{
  "n_layer": 11,
  "routed_scale": 2.5,
  "doc_mask": true
}
Below are experts of layer 5 (counted from 0) of a mixture-of-experts language model. Rows are named router (the router's row for the expert) and show model dimensions 0-255. Each number is 128 + 24 x the weight over its row's rms, rounded and kept within 0 to 255. Numbers have three digits each.
Before each expert's rows: a language model's description of what the expert responds to. This comes from a sample of Wikipedia text that the model never trained on.

# expert 22
What it handles: Adjectives and adjective-forming suffixes like -ic, -ical, -ular, -ive, plus nationality and size words such as American, large, Chinese.
router:113117127090078094122087120137117122133134146094148129105085122115116103141123105103089118142137110156104111129126078099118107130061163123117094124097145110120123108123124140081097142122103099155121152081123173148170090122080114140119163128123118131122130135170085132141087150129109128129105125130137123152136154109156135142118125121161142163113131096101123098070096133125086120179141102137129112131137156105130147152192140120133161140125137141133124134168137095125174158170093112150150133120126122120128067089125106120125150140134128118133150125173126093124135130097107174154144143062160075164139150129089156125158123078138142088119144126086121149127146154155129120104176149156132123150117134144127107147136084103084125130077106134123137127117124134114167141097108118

# expert 32
What it handles: Bare spaces before years in tables, plus middle pieces of split words and adverbs like before, due, just, e.g. Re-ver-end, encour-age.
router:131109156127107140145123124123098100137109142079086152130117148088139096093135105109114131129142077130132121139115139125153168098124158103121137115118104116131072107102112143129108131166113131137118143111142128121143100104132092147133147114125121114128115151173138133120146150121136062106123110097129120163137153071161157139105163122111127155121148078113084124099078171122149137146131125121138101094106176139079177141141150135109115156111155144097185121152138109098164167110127128120134099129162130141110118123076137147094097109125109104127149095138088107106109131108120135132154108125129125155118189189091118126163109147109132126131197098130149177103136099151134067119121165128111113132133154153123098138117141107123111179122124159117162155127105142119135111112127067

# expert 8
What it handles: Colons after infobox field names, list-item dashes and heading markers in structured entries, plus line-initial The, e.g. Preceded by:, Genre.
router:142062120125104107125134094144124105129120128111152158145143092093090130106137078131122134113114089124090099140122107088075126121102139106120125119101114130065091106116118160139118137121112083148111161108173131170128121100095116159125151143142120131109092185122117129064099165125134098073087085159117109164143143104116147088090123113143150172135148122142113089125096162095116166131132107113136103128102140079081091126133127167142113152128139159112140104160159123121142110121072092141121103111124126124094131137108163119099106134131107109152131128159121082134119133127131144140143096085126128147129134136085112135164125147134125147116116139118129160152129108147109108106157161124098143146145146157122100117137093072127112149120109160145178117090113140081133133109142146

# expert 4
What it handles: Capital letters, digits and symbols inside codes and proper names in tables and lists, such as KV Racing, Md, 2018–19, A.K.A.
router:130102174148134133124115122081114109121084227104111159129087135090132125154138105120113098129127120110099099131129086113111133123127119085131131170123144103126127079108094122114090136157103123140117131102147145156142117112110119132128139113165137146088105118136130137112093122126111104118096145104117087127149129124155165101136135064109189135148163130124106119117137163118137126131145088110137112151122155142137138136135119118086144142111176137084172109159142090133113146127091095151092086147132123110111083166093143146133119156151133116158114136129115153080109139129111134166154111105176111121133125125137137150146122150087130094103116122133089147099148149181176103129195150113121076136138158130097130095162112109138072130125106125100114110121107157124124123123147098

# expert 41
What it handles: Pieces of South Asian, Arabic and Malay names and words, e.g. Va-ish-navas, Anm-ol-preet, Sab-ah, plus Man, Michael, Pakistan.
router:100122130108082118128129124108083120159104177074111136136127071097102099123141135106111140132091106113123113171122102110140154089120150113135116166121149114124122111128099152117113163123111107125124139104124157147184086110118110117098132072126138127124090149149112118099102133142127107127100114088148091127151130116158140125118141115102120172133116094090107128123114172109123101123179113105140095174148187143127148121140143101093126133103134171109157103159149110109140141120142091175050104135129149147101119139111147132126098113105144074075143130150119151120142129111110139143146124122138085122174147135128107147135124110129140119090112137090120181133176139165155107110115099162131124105080134172113137082142113111134126160104146164100115103123115124109142104080128143

# expert 38
What it handles: Capital letters completing abbreviations and acronyms such as ISO, ISS, US, FC, plus mid-word pieces of technical or foreign words.
router:087101107151121100107118097104148123110132134093123161124113129093098162119125138090109131113122123172124136129153076081109127142121137112138092148104120141111142111124104148127120165131083105167131141095167144131167105093138123153113126086124140099119101163147121127117100146156106079096109142111129111145129137122151142107135144115126141149164123127103094133125118149070111177148122120105178111185145146077148150145150149159091134146125165141117142093151141119101116131125132087147085134132128122134107118159110117118118150142114127111157150123173136103132056110120109118155152111089171121144144152126109143128149108101155126087099169123101089156112147161123129093118129131153123076113120128180111127118167083140135081156136102160094159112121145183136158116148155085

# expert 10
What it handles: Verbs and participles after was, is, were or to, often passive, such as was formed, been accused, released, used.
router:099068187059139100159123097112073094138103115123142142103115089131106099113142113114115090123105103122129103143165133127101135111104137106097149178078151095116111115133121125112136150112091094122100142079127131146127121104124128190122148112129103101119125185145096157127119137158100099144098124125120113126152135100146136115082152080100148124130119130088131117065102140101115127128139131117141147117113130146136160135136150113150126184056140160113121114150151112132153129196106130144122121130145116110093106164087134121102148094122125131115115118160117141114104076116133163139183130125139092148126136162092138176157130122138087142110120108149111143074142136142133115106132151163125122152131140137109109129159100100116141105124119114109141106093107144117156118104103111

# expert 54
What it handles: Table pipes, colons, dashes and list separators in infoboxes and career lists, e.g. 2021: → club, Time zone:.
router:131089141102122108135109082140109131154126151133128150150123116095077115136166102105092112130144117151145085147155068107136141113084131120115145129130095129104124126120105110128095152095117094138114137118145136159138121134128140153132156121132134087105083159145150147062112170150104114086067139124121088119152110099139164107100166115132177125146139106090144108101081185097101112125107117095119132152079126169103117141119135158142139187116146130079148108140165112134120157154118107145075110149156111125091094164085193145129145133135165116136157106133135106119100134114129149159155130120153129160123122130122137118149112101119100124116123101102118148143108147144144080145162165131115107151139158183129098081132128120100099139127105145134122116094112122114143127110115109

# expert 12
What it handles: Middle or first pieces of split words across varied text, such as for-ear-m, in-art-iculate, lapt-op, and decade stems like 197.
router:144130139126126112133124103090108099136139125119076127076152083084121148089142095102135097089108104132101122135176133058127148096113124105136146144100115089115119104136114141097125126143125133134113146112150153142153099111112112124110150142148113111112103144143105096116119142175133145130084110133159132138151165124145107145144150138109130141130164070097112072101105126118108094158145131096137150106084120132078134162180144121084117185121135144107140124128154113077176146104108147170143073100175108120117116131105129128121136097041127116135170127147091119116141107124094129135130143094147105138107139142103100110151126133139085092129173128155139144133172110148133093117162133149124126151112131131136128139140128127123143117112129167114145133080103124114141087127083110

# expert 3
What it handles: Decimal points inside numbers and year-prefix pieces like 201, 199, 196 before a final digit, as in 5.7%, 1968, 2010.
router:107123133128135130153126125122129134118114153094079151125118138118128188120190089106100109122111124147111122151160093130109136119137157085095119162075136119090101126120111152076128101120108085152108114133189150151149092110116100159121122138156120079103111125166093085099089118151107110105118116143174121159152151109160142134110123105167113137141158134094099131111141150095121115157133102099140142155133142126106150131146135125136101125142172139117144103126130111091108122146126102128122117130161154114059081134074113124105171119128102113153143115151114107114134155098135139167153115130138112177130139172113098118118126086141109062138142118117117146093154123141172095112147162140109095133109169138094101128119124114138098132104106149126154097129085149138154113101079135

# expert 9
What it handles: Word pieces in the middle of proper names of people, places and clubs, such as Cowden-be-ath, Mary-le-bone, and first names like David, Thomas.
router:159116136080105096127129113095136088100116147099113142094134110096108124093166120118135121122115136147096108140169130084127130089121162116135098132115168104103146112093111093125111137110116103160123193093156173125132111115116114163129156085145107121120117129134132140103146110140119138103125117137144084117145163126144132142113113133140130130153141118119109118116101119109126143156155070097130127161137171169155169151134150126151134148081175167103143110125127101101118111115118098176123070167190160095117110163119159166122140119077121095105149146154118125105140131098123141124144133071142116173169184156125095110126129134185101111101143159153089134131124137139147128128110158136118162155093125109141117125157098113125122133138111146129137125069104175124156126121124158

# expert 0
What it handles: Modal verbs like can, would, should, plus lowercase word-internal fragments in longer words, e.g. sk-irm-ishes, trouble-m-akers, engine-ers.
router:134100174124118112178121123107081110138105150105105133125112093122129140081149088122092104103114075109110112127126098097132176132109115105157091169131142148131135142113125116091117134138127113163118153111149160156132102094100091149097165131106133129117120139146161169127102122161152115083094110129139139140134147116129141133133151133113106163124152099085118129124125119088108170145151102126139080154127113119068143140154147103084171126090132159113142111117138124136146138153122119134076112146149145133111098138099161147118136177118125112105130078144090165120139108089141143134128091125132120147136128132126089165119103147146102137137199121149113138126149116147149085129150169153117140123081150171149120116125102128146117175091075105084129101074115120150166116099123148

# expert 5
What it handles: Full stops, commas and heading-closing equals signs at clause or sentence ends, often after "season", plus sentence-opening "However".
router:115113128115118111157125123135113119120112134129135146110098137113101131095161073109076117099095108106135121169152110106122168123131149117095128153074148115102118113098137154057090132119116054154112166111134132145172109103105096125115135081143121086092111172141126113080114183127098117127117117079155121145157125126155136117127133103138145158109168132094104124081128124127119104147158086120138114127119138137115143168125150114083143153119127127127145107130150120111130140178112070148110108102178147112072121155117121158101147119111108107125133109142128141114124136103125127135159134130137129148140135164104107112155095081138111085131157116153084162091135129156178120127111154142117111131104184132122101111156070106123128140132095136116118135115119151118134082129085097

# expert 50
What it handles: Final digits of years in discographies and tables, e.g. 2017, plus past-tense verbs like published, rated, founded, announced.
router:142101152090122118110090117123134101152078137085119144122123133102091090108146062109128113137110128149102107146131120103116134121085145117122116163110114133104090067126106116129126123091099079139100153129158133151138121122115124136105139115141104137066113106188146124135130186153088123123122120138168119155167128099178131115085116063139124137163155117125121125129099127118115149120156142086166100128134162147100134139146150105128150158097151150130133131115135123129130108146106107118151094082134139100129088143092128089098122133114140112133116132144109125109174119115110143159151089113136108118110155168121114138152129116123098133141133065133112122078121130177151098067179131123123099105116114121119057106145122123109126128125105157134165119123081150111161102116116102

# expert 45
What it handles: Prepositions and auxiliary verbs joining a noun phrase, such as with, for, of, to, by, has, had, including.
router:133126117109097108122135111137122124137127132074112143108130124107070091128145126118120089114098141133104128178126086108091183116095147113141117160107135105086136102094096160100097128134105104121119128120156147162150124129118118155100135106154134106135084114129136156126091138153111078119114092142116110133166127118162152105141158113134166127121147065087133107126068129123102081133127126115154145162124127179097158134140131186132147171097128145129144103146127107097111127134139127148100126110148147090094146139110120113107125145104134097112141081166097073103148127094100154136144113152157103158130146166111131122102154099138107119111104123152111165107131095160118114100112124174114135152119147130089114093153101083121106143105116138146138104076084100103117100117101086

# expert 31
What it handles: Last pieces of proper names and place names, often Indian, English or Slavic, such as the b in Saheb, ford, ville and ley.
router:111113153084115091143139106111102094136090168101134147094134078120137110132142117113090139148116121101131100165130115084137163076099160118138108176110157074123129097098114129124117149138121123125130183087142143146127102108112113135132178109184145094130093152157090141087093154153137133137100095110148101129124178108155140109133131105122107136139122145099097118110111161093108119146147108109169099178142179119139178147169133116139119136142177133114159127155126103121111118141127092163098119130143165126109096180135139149117160121114109098116141123142114149110133149130109104140123149126148115123167176145103109130169115142140107099073125114112082162129142120147133121088131119123143152145065100117118129098181113100124118164131148148121147115132097134106143144105129126

# expert 52
What it handles: Opening words of proper names and nationality adjectives, such as New, World, British, Yugoslav, Arab, John.
router:114121147099094144126114128123160135134113158129125127105100130106083122146152118102125129132093109121088106140139104117114111102101111110129068119124129105106126118116118148109130174161058086160107138085151140135150093098105075136114140099177108137117103148136130142093116142166139113114111097121100108142140135102131159153138103109119140149114146109116089102136113133125120100170129117102154120132116147148092142155123126103075161157085127144103155121180168089076179115165122116168134096153128126109136118115106149131110137123104194077131174130160090123105141163090137160124140121090164100140175126142103116111135123139114129150103143128102128136102151161131180121138167147154089122141112170145118128109134099081104124142166103137143145135098099129088120142114125123

# expert 13
What it handles: Tokens just after a colon or dash in infobox lines, such as the 5 in UTC-5, Studio and Label, and articles opening definitions.
router:147101138133125111117134135122142093121119144124105140127145135141058134125156075129102110158123131176120136168120099107085147126103136110149083149117116108128076102125106138114134142135113070131105131120168136164138122109106114162090132134167139092112077106149126104102104133148117095121120121128145126154138149109136135109096120129179149150122164096127096127151085171086106120149113087119140125143119149106098137134167140118128149139116151137115126127124131098112108154095089070132107073119138140126133117129111144077090113119112159093164135139161091111101112143113103141145147097127191064129123151132099155112121149082129120052139131120107093108103138090156112110107138142144084102131137163143104108117117116098150113145139110163175157110130109158120166140104149129

# expert 7
What it handles: Word-internal pieces like ro, pro and so inside words such as Aéro, acrobats and electrode, plus digits and periods in table cells.
router:135084124132128115164099102074097110099140148125093135125143128116093173127125121130136084116069121152120082152148105095146137097110111107125142117114088150127107132132103176091102136161080126131116119099139129134123119112123091127082131108118155097125093125158123092105121107147088118131101105138145083126155157103142134093119170119098152166124175102094116101107133145117107117125138134111101159131133184089101117156134159104124139169122176151141124126162139096086156147142122112138127115085161165141098144130127131102111152164097141121143185110156119115101123141129139139158163132111160121120124174155086108154144101090128126096078152105111136149121135137130136128096141115145131057125090126116092122112144106122112097188161104116106144135118119151097135136124126100

# expert 63
What it handles: Blank space tokens in table cells just before a number or year, such as | 32 |, and dashes or minus signs.
router:133107171128081120131145121088096092129103148109133159091103117068113098112132081125123116131100108131130104147120122115152123132118133117115113137097107112097098113116107135107111108097111112161106176078130179134139134111123125181108133129164115106150103139143119122148122146116114064102106114091128127156122134120141131114109137103108170139110126136111139111128135130115136114127138097119122145124116166159112124121150130105117138140097189140083183102124152101127136183131124126142096099130142105130108084120079176155121128133118129121107118111149109117098113142118099142198160127111152111149143168141115108162167115131132130114121132108091128157072140130173170114106130176140105121140090173128092115113136121099134085136133116132133127115119032138082119083109131104

# expert 42
What it handles: Of, dashes and adjectives in species and biography infobox openings, e.g. a species of beetle, - Authority:, American, British, Genus.
router:123095155105113130123131134106095097154122131136150134086101153140083148109165111127117073105117132145128098150134087099129127136060124104121077189130146128103138099115110101073080140108112103116117116122125133129135131121090125151099167147150131097117115081159058099110106106148138117105075097112119113152139102080155149107125120105131120134127140111132079115114121148130102142125118129113146117123123143125141141149141142111131180144131143166110149127109190071121127122130119094130107101122140139139128082138099131086137133114153151101148158126147143120131133127109117157168159109093173089157180140112121156109135128070117126133100169098109119104116145124169129113078158130133106105180136177126077115101146122111129126139119130167147120111137116129108129119090143131

# expert 39
What it handles: Vowels and syllables inside non-English names, often accented, such as Tímea, Pınar, Coruña, Tönning, and prefixes O, Mc, San, Le.
router:138113156126113126124135122111132100134102181112115164113106113126101109112166128121084069125123101128131108137126131122113175123096173103137146118141111079102094135123049169126105164103076114151118132127139167152163128115136079140113122109132104107089131114144126116070105108160096122123075137107142091134139149105143131120099163133081140152163143106118116085125134144106131142144130102093144160155058152129131113171148146104101130132120149131124152087184148106109116122179134104173131094166139139103114130156115177105090141143118143128154132110131086122106150145122114162147152123075129118135137123140098141133126114130148109144127142125091124118124135110134180117110116121152090085186126156107130116093141091108125082118124122154133127108124097117105149114142138124

# expert 27
What it handles: Determiners and adjectives or nouns of time and order in narrative, such as this, first, final, previous, season, home, childhood.
router:075101150050115104123108105127103110153098132122105135078114148079164113129135127114125131104106123124110117169193102112109140115082132118142115115091144131105117112130115148101116171097112085131097133139127147133155085135107132160093138115123125134125116102145137144140128190182115142105107068130159099167156147122175190127079161125119121136130153090107096104107108151127106091114159129134115124105104138122138120147140148096079152135129145146102154105123144112119126147146126102137119135114149147124108110116132164151098113131084129106143133094125098124096112093112109172149130132136151154139116123143138107150144102120113112099108139097098124144136127179159149102118153115146141136169089163147129123116141123116111128177159105175154168115113102134123146088109082096

# expert 35
What it handles: Short lowercase word-initial pieces like p, n, l, ch, km, and fragments inside LaTeX math or hyphenated words.
router:073115127121106121171133126055156117105086128088132141094080126112136172164142104104096096104127100161095126161159120107139140153121103099117040165131094112130113127132091105099086154106110127184098137117150145142121089114096120163121134112172093130112113128130150128143121125144121131122112099141137110150132117110115154117116141103126160140124159127110106129120124157129132133105133132122136101131147130114099125133118154132102175141089137126098136110166159118134148114137054131144071108123137141121106145151108171095114131143129166131123156122139089097121166097098114172151135129056146120148126116146110121118112114122102114089087128102123137105107169165162154090110161149116119112148098174133103112138134104108127106165095094141118116099127107138110122135113115152

# expert 53
What it handles: Capitalized first syllables of names and foreign words, such as Al, Car, Bar, Sam, or pieces after an initial like H-och-schule.
router:134112148116145110128154102067120097128125199130127154090102108102115177092130136123113114119116129157125109167157121129126120111141183096142077105119107085111148111108087158125078150160115106120108125123158153135142127095100114128130164130111127108130108137141073111092122126159132085111127147115140100138123135099134160089138151094104172123144116100146124132141111159096122129128138119097133128174150165117140155156128147155108159145076130132096151118203162126136153115183106125168086127094152101117123113133109174155115108157103152101127155097133112139109108128140122130138130122108138104130158125172105147118164109109137111132098155143134095147122140145163116129133102168168117095129071125110133111120172073110139110144111110155132116101127106125092130093096150142

# expert 16
What it handles: Place names and the final pieces of names, especially after New, San or Los, such as York, Detroit, Ohio, Street, -ville.
router:098114111108133059112147063115132104136124151121157158123131095110149144137136123094116130148098132099144112166154105091111112117096124130154118143108126091108114105094091120105129138097124118118115177078130140149158110088122126135104154100168122097133124160138115134093092142160129129126126100099122119176143126118140134102089116148114157129154112132112094101114129142104107108113142125084157130177134179100125178144142166128123112147103155152105145101108132117129143108144088078120124127150143130149110095155126127102105164144113109073142167095138107130106116153127123131151122120113150135127167159124102120129151136114110131086076147124079105167101115129162170127110151142128117132167081133109127098099147130096112111160124082128139177117135123169075185107089138116

# expert 60
What it handles: The, a, his, their, its and possessive 's after prepositions, as in at the height, of the city.
router:119107143098120107131111063134099127114121144112161145092147139125142134127130046123111114101112136123130128124136117138070130135082155133146115138098084115087103125112089161113124111149119115131070151098127141136133118130103131150126144145164127086110109104131126140112102174136152129110122128098147122143157156136124158063134141090140154146120129121123087128111065145102078165181173101091148114098105154119118129138155142146092152122125148147126126127140139110113118133130111093144118121126172110124113081155146185139093120122106125088094141127122105119118121151111103167164141137109124138148125159159120143137142099106148100105129145111106119137133157152130110115139164151133129103146108158166109076096158126119111124180113097136112183077104091135092150094091104113

# expert 62
What it handles: Second pieces of names after a capital letter like L-inc-olnton, W-ilm-ont, plus of and quantifiers many, several, all.
router:120142119111106100161110131070128130118102134134155113085099124121128125118117122107128113093133071142133079161132114104101140103157123112110101120144117125109126122090101088139087119131142087166085138104184185156134089099141094154100148122136124132135132098134129112123112123138128100097126128129144118148131135115134154128138135081163139160113130105110134120133126135131105160126116105128131146170129149159126138136157132128068136145076135166114146090123162125078112129175084097180129128111175133119106093122119191155113137132129127099133135067138080126094167107087078138129124102117179113156170161143123135135121125141109111128115165141143106144097124099141145111142148135166086151112096140110121076107131131129116110127082103162089132101105125097095140128121094114

# expert 11
What it handles: Opening parentheses, spaces, dashes and LaTeX sub/superscript openers that precede years, numbers or alternate titles in lists and tables.
router:127079144129090137143150099080158108121126149121151145134115114100145149092134094119079106114141107141123089129153089126130145091135154109148141134106147136118084121115106177129136148157135135123103149104139153166136127092114109165108150117134116123116132125139118116122091129109098081137120144118125098146143127113187129097141130130098170122135179128095116101124120131149093152132127085113144091143153128161134144161150173120093114148093185129067181113167146097107139139164121107144124096119126115141079082165096112135129104132130115123121169153144139103096084141109097147168152135103135103150141158148122142125145113136095115104089124146094098138122128132156154128103114133155103073144091141127123124139148099130100093175099100142094139100116104167123162080114104093

# expert 43
What it handles: Coordinate symbols (°, ′, N) and location words such as approximately, north, adjacent and Mount in place descriptions and geography sections.
router:100087155107135107188122116116124141124111138103130167130117102121107167099179119115099123124113129131145102126106092139107146131121128089100106163116101088135096121114068146144099161121120088151098201131146151186144134124103137164121136134163090148133085154116118117125116112129118114097115131098145098124146119109153139138113109083137159170173169139118124114079128151138138159152112123112129116146078155086141126140149127140118105139121151150116135088180157124129154123145102111158148097131123123141097114116106192107103097125088145062163133110142113096088130104132114154151133143087119144141136137144107115129143126145096108133112138114098113135124120104165138092103101136125116131152134175129137135124126088063127118125106113191135170122084117144097113140133139119

# expert 6
What it handles: Completions of place names, countries and months, often in results tables or election pages, e.g. Uzbekistan, England, November, States.
router:085080153055141087136130102124113112136092173122155154130097115133150153113155138089097119152076082120151130169151110131105122115125118090087117166130139096103110118091111129102120170138100084137109139140148124124142123094109101154096123091156131127113107160162083110108113168120108126113104138108145117131141099139145148112067125125091117121122117123107083101110122157108112138139125115089147148126116144139108187166140123105144127146084140142119144111128141096072132146123123084150076106144103131097114108133096151150106153089113170110127133116125100126134108141132131114144132121121145114121136160145120135157174136124093104076100130112109136168117134147120167092077156107127119090172102163144109117104137131113080108138128114112120151125112123186105122103128126156

# expert 14
What it handles: Words beginning a clause right after a comma or period, mainly which, who, that and subject pronouns he, it, they.
router:112106132106135124142102114123125117101109128058107138082134138132099132103156119105105119118112083137139123162169121120114169099076146113117091150127131145116119108132134129125092129161126085155067161126155139172135092111113116139104148103146114060088103114147116164126104165130117095109114123111146121128139157116138121118098202129083151172129160132135125114119121134115136130129179088146132108148112129137105154192148142106099141132119154143082143092136150114107153128154143106130106122105154114080114137144114152142096134131126125130088127116144113154107144123109114112145152114109142103128128177179104116178130113149109118109064120105160097144111161145131158125093158106118087138150123175109110133078120129109121119148114135101120142093120118119114135079123066138

# expert 55
What it handles: Opening quotation marks and first pieces of names and capitalized words, such as Al, Mc and Mac, or the z in Bezos.
router:113099161116087123152164111097150113101082154142113178134116145131116127139142131125138131113131117127145095166132158140125168091114181124110096135087090108135103103140051102098109165091090123114106150104119146136128140114114150155105115098129110127078117101138148183048116122169128107125116117108146072134161176110144150132090148118095159126120145120129083093116121134119110110121169109080155098142131163153149159139158152132086128135114138174111149122191140100091144134152141135134111085120151153124125110164131165144092130156097150072133129118136103118131150128121116144134150098098145100143114130161111125119163119131137104130097117125176116115093134136141126112119112157154091115159126139135138124133152117097106107140108116124123135128110089151102154100108135145

# expert 29
What it handles: Middle word pieces inside capitalized names and words after an initial letter piece, e.g. Sw-ed-ish, Tw-elf-th, Merriam-W-eb-ster.
router:117131134111115116177110082099114090119115150110114130110099095115130098138127135119118115159123136118092126163144119153110135116128123113122096142115158102134128100095082155120124121121096111147115111118161184135148110088113103104102169120088111089117097075154139134132096149141132130117113094150143104152136121082142178120112142099130131167126161097105107108116114138120098110146135108117130124170133127142107134151145134103097159128129141157096162056187174116113145143167088129148132125125164143122123111125131150133108107130113156127147119092160125131100126106075132107138145118140122081160173117142161108128169137115141100098135143115142074147089167109166152128130183120175127133135087141136080095140153090117121098123132092118146146126092106126072115137105104080

# expert 23
What it handles: Articles and determiners beginning noun phrases, such as a, the, an, this, its, his, often after "is", "of" or a full stop.
router:128086149105103098164096080131100104104131146115164152073153129134133133123145093125125137085099132144105130129112111105102135145114145114119101123122095128083095108129102132082108134155124117134108139119138145158126106094096117162118155144153135078119080140125118153103089126145091110107115127121152132144137143113102157058136132120145160136120117120139127146092076125134077111145167076121151141110143163112115121137146157143092151154135145150106151136148131108120106149127118097153097116160155130066114145122118159154082128101136132124130140143127090134127146139108083162165153128099157139158103145129095123156127139098130094087100136089160133150103156148153125154135150127115119082122117164152064098082133125080101114147130102136110171091116101120072152121112128119

# expert 40
What it handles: Function words, quantifiers and the -ly of adverbs in running prose, such as more, most, some, these, extremely, very.
router:128111142119096105126114102137110140117124166154157121058107128130141135109145105100096136105112116148089136130161119083078139124096144130161099142106138078145110140114134160109088112115090106138102135078146154132166118133119094174107179099134101116075122101151091129136106175151149111099133087124115114154157167110152136123140166124152169164143131093098104110109124148113099142152136104134153110085126166107146100140158152114110146140134173144106137108129137097113136119121118105144131142130148121085123113123115124112117126114098117123141116117142122137111119114114111155150158108116125109176106182151060127137126108090107107090083143124151118150115155155159119141081145140112101154135135156141109111153137130106076119145106125162124148105111139148062144097109072102

# expert 58
What it handles: Prepositions and separators in sports and election results and tables, such as round of, pick in, at home, near, Total.
router:145095172092116108128135106130094129145130129114175156133113064035093152145129133099133101139084126146070092171133117119148128127119136100115118117121132102084109125110129153126102144124097083153114136137161124145143113121093114151118154093098122121140105120145127148083128117138126101127104129120167094138166149105136154091089140073142150152157158073127120111125052124125131133121118101124152144154089125116098130117132139094152132169076127136120129127131164115128143142133107121181088127134130133069091131127091173166121145135114137101116156107137115100104123120094113172149166110120133138145132120162117113119128130102104118084116112099118129124121145152124139112114125157130110119182132164145095123113149108090090092144148113144108157085121099117129156141137133116

# expert 36
What it handles: Opening quote marks, I, you and contractions in quoted speech or interviews, plus heading markers, e.g. "I was ready", we’re.
router:135116123151130107128124098130147112131127141127086133147138102134126085115168114109104058119144128121095128132165118103090145090097119099123104142105135119093116105087102132130136139124099128163101121131149156155130136107119105163106120110129122128046127109180149188082105135134102079121111099114169088149131164091193122081121167138147162121148136119137119111148149152112126153136166114111140095121107139126128114176151157119088165158109132146098143118153142117124123142126130099135128092134169137067125143132111146089108111159101131121153123121161108110134120103083125154143124129113156125130110166176124136105149099118129112128140118108130102119068172136132185143090135124150099089113107169122123119134175118108139111130116097127099143116085109123110143098130086131

# expert 61
What it handles: Opening pieces of lowercase words split into several tokens, such as c in candidacy, pra in praising, and tra, sch and coron.
router:107097164130069130155144124076102120131126162119098147123088136123118160121156106111140085103123059152085131134123114132122170136130135110154115128123073129087113113077086105119086157134128124157104126148175129155139105100099095142124129098153088145113123137173133145097121127165101131116129116127151103167123152098108173120118162114106171142119172118138142108124120121121112135124148100090195141117108159148113118154171162133098160162086118177140133117124126128115139176165122129137143087136171142105096105144129125144094124156147168118132134082151102094112141082118141192136104109112153102139144129156104140108130137130108122122103139144122116110092129116147144115112142140135093134165110142111131113131154146122084127146092099155119123097125095160107152096147112134

# expert 21
What it handles: Concrete common nouns and word-initial stems after an article, such as water, song, rock, car, road, and pieces like d-op-ed, dam.
router:110116154149137100141130105062136079147114143107117143106100135135134156102150103089120142124109120140121126166164153122115126112125124114134073142100133144121100080125092162082124193116120132139103163121147149154145142097128130160106147127126131104102135153138101089109100127121115044101094115123121091124124161127126116077151160145096128141150137081122119111130137126096098122112154125135120134159134179109100175165137134110080159136105130154122143105132129101141171125126087126160070102124109113110130104157127145091114112124120118137152208106137096135130115096149096153158139138102133110166127139151110113137172121093119130142123170123129107137119140144149139103130170153179125116167085130145085116113117114129122113166113100163118101104116122174120152119109125130

# expert 20
What it handles: Prepositions linking a noun or verb to a following phrase in running prose, such as to, of, in, on, between, into.
router:124103145111086125152146119155114095132107128081104141131146139119107166097129129101096098081097125115117102151151100085085171121086150115107105141128143121095083113104129153088111151146089142137109153114132147145142109124087100206105118126132102107132136107126115175143122151148093101110109099107157090150147127122135144110116138087165114144133171086118128110138071137128094152153107127129145111133109127143072137152136121127142154119133144159112136127141163114116116131140114120138107116140145142112096110150130136146122155131111118133139152116183121084100118100127093158145150129122133142134171146147102130154143147111153090133113140085132108158082169112148134130063162123135096140173096155154121084097179111111134114172077086135098124096110088133111149122119126119

# expert 17
What it handles: Separators between coordinated names or table cells, such as pipes, commas, ampersands, "and", semicolons and slashes, especially in author and credit lists.
router:109097169122104117132119108139117102116124138122152123109135118128105152152145114098141119130101117170122137161137100134105131086077178121146126143083134084097103095097108147125114140128111101151062150117164122145122142119121107160096162110148125088111077156163109128116123125137128099112100112095139109141140137080140129114132133113118163136139157124113091118151101146132116147156140094127137092181131138151144167161144159126140157131137154140098123123155140094128127138129117086151090093114150118097071106129079145139102172130117159102126146108144114126098104148108105121145131129116185105137161182164118152156139137130121112103088123152123075144130118135135098106127133115141071074143134130123126121121158119119062089147112111146132156090101104150102134082078118096

# expert 2
What it handles: Sentence-ending periods, commas, semicolons, colons and conjunctions opening a new clause in narrative prose, such as when, but, so, however.
router:130097128133121115125099136135114113083102145104089141087093130126128106094153120105115122093103067116111110165138124096094170106114158118129130163073142138104104109113117119099121136128100086171073147111137156152149123120121087132120142093148111099082123149155130136087117200123084118114111123097164111145156146117143134129135135111116162150114155130124131114124089120120111110172168111124164117120152148106116163188128158112086164161128138134130143128147132115118143136158123057148112111112194120116089122127096125142115166114113098131135130109143109136102141120098116139141152120119134147137133148176116141097165101115112142122091160123150103148111142106149183127122124119162114150138110179145123105129161085131129132165117126131130120131121082111124125072091088101

# expert 26
What it handles: First piece of a split word or name after a space, often a single letter or short chunk, e.g. gar(age), fur(longs), Pit.
router:102121172112113140122116101070137101115118126131120171089105106127133157109136115121119118068138109135112127127109120135084135140137180103094113133105096110094099120113108110108110136122121131139127139142164168141161144102101082157136142127145077118119108131132144090115126120135135132097100120085176126130124152036127128128117149118112149131139193123093107108105129129107128159147155117087166169136070148151126171132119144135129139144081132125103156120127145117096120160109110108154111089120191132111122125141117145140106110142114110090094186121137121138067121110096137192150119139092142143131122123147107105127150100125152110130116127150168119118129142144159170134118096178175144128164073131143112108126112131126132122130095117168131141110098107146102151105122104134

# expert 59
What it handles: Word-final suffixes like s, ers, ions, ings, ics that complete nouns, plus institutional nouns such as School, University, Army.
router:090129172103112105126113136129104105134103156123161171129126117084160143123145126099103124122122118147126133152151125119089157125129134117146114168086153105068113077065107115110084148149112113126097147082132163150150112102094120147102164132114112123115113177158117132125108165137129103103137074142129086147126155114150126093069120117119149136166137134097116100133126146061114121139200082112115175145146143138112138148145148149145155125110147134122125097150154094097134155123131092130063114148130128122127098139117108119104134123095128093082139090151134151107131102108101130132122120130147124129169132151129091144139132106128079107117119122132097149134119128133182107096102129132119116165090136159135125101118098132110124110115116134116157121105110182117177091105106094

# expert 49
What it handles: Adjectives and prefixes after the or a, such as first, second, new, local, final and National, including word starts like Special and grand.
router:102112144077116117125145076081141121144123169137099138073135113126124158098153116113110112104115108126101101143146124127082110117125126097096066116119119121118118106101120129085108122147118104166112137128154160148168090129116108151130138134122104126134110094140112120127117159141136113094100102146102126207153115069170149088110138086122154129110131076104087113130121155112087102158115110136145106110118134111129117131132147091064171171103135129090155105138157116094175128172089117120118119109104141158103118099121134122129117143104149099148133124170110100105106142131111168162142096090158087134136109148098131127145073107108113122099133124098139115088130150152124108131110121125118120105103147147121106126169106105108120169122104191110156098111120116122119128117110145

# expert 33
What it handles: Single letters and acronym starts after a parenthesis, quote or hyphen, such as S in (SMAAAHL), $, £, ±, and non-s in non-sense.
router:112117144145117122125138125093154098116112150108113135085115126084147161089128094091131071095108118146090124122144103088108121119135114091147112158134119130074083114121102187130110126135104131135089134116152136151126116105109097158109133138147127148093114115120113137136088129136081103113105132129115110133152111088164130129141125135113146130122180116094104085107144133125100147133124107087148154128117134134123110161146157162094128178094148140108171097126150115120113135123092079141122097148152127101117105153120123144124103150138119147104115139138120097076137153101103139162148139102130152134141123159116148117113122144124121094118114122154108126065183147208148133121169148159078088133126193163108109144161115106092087142088125162117148125125138155109126087123100120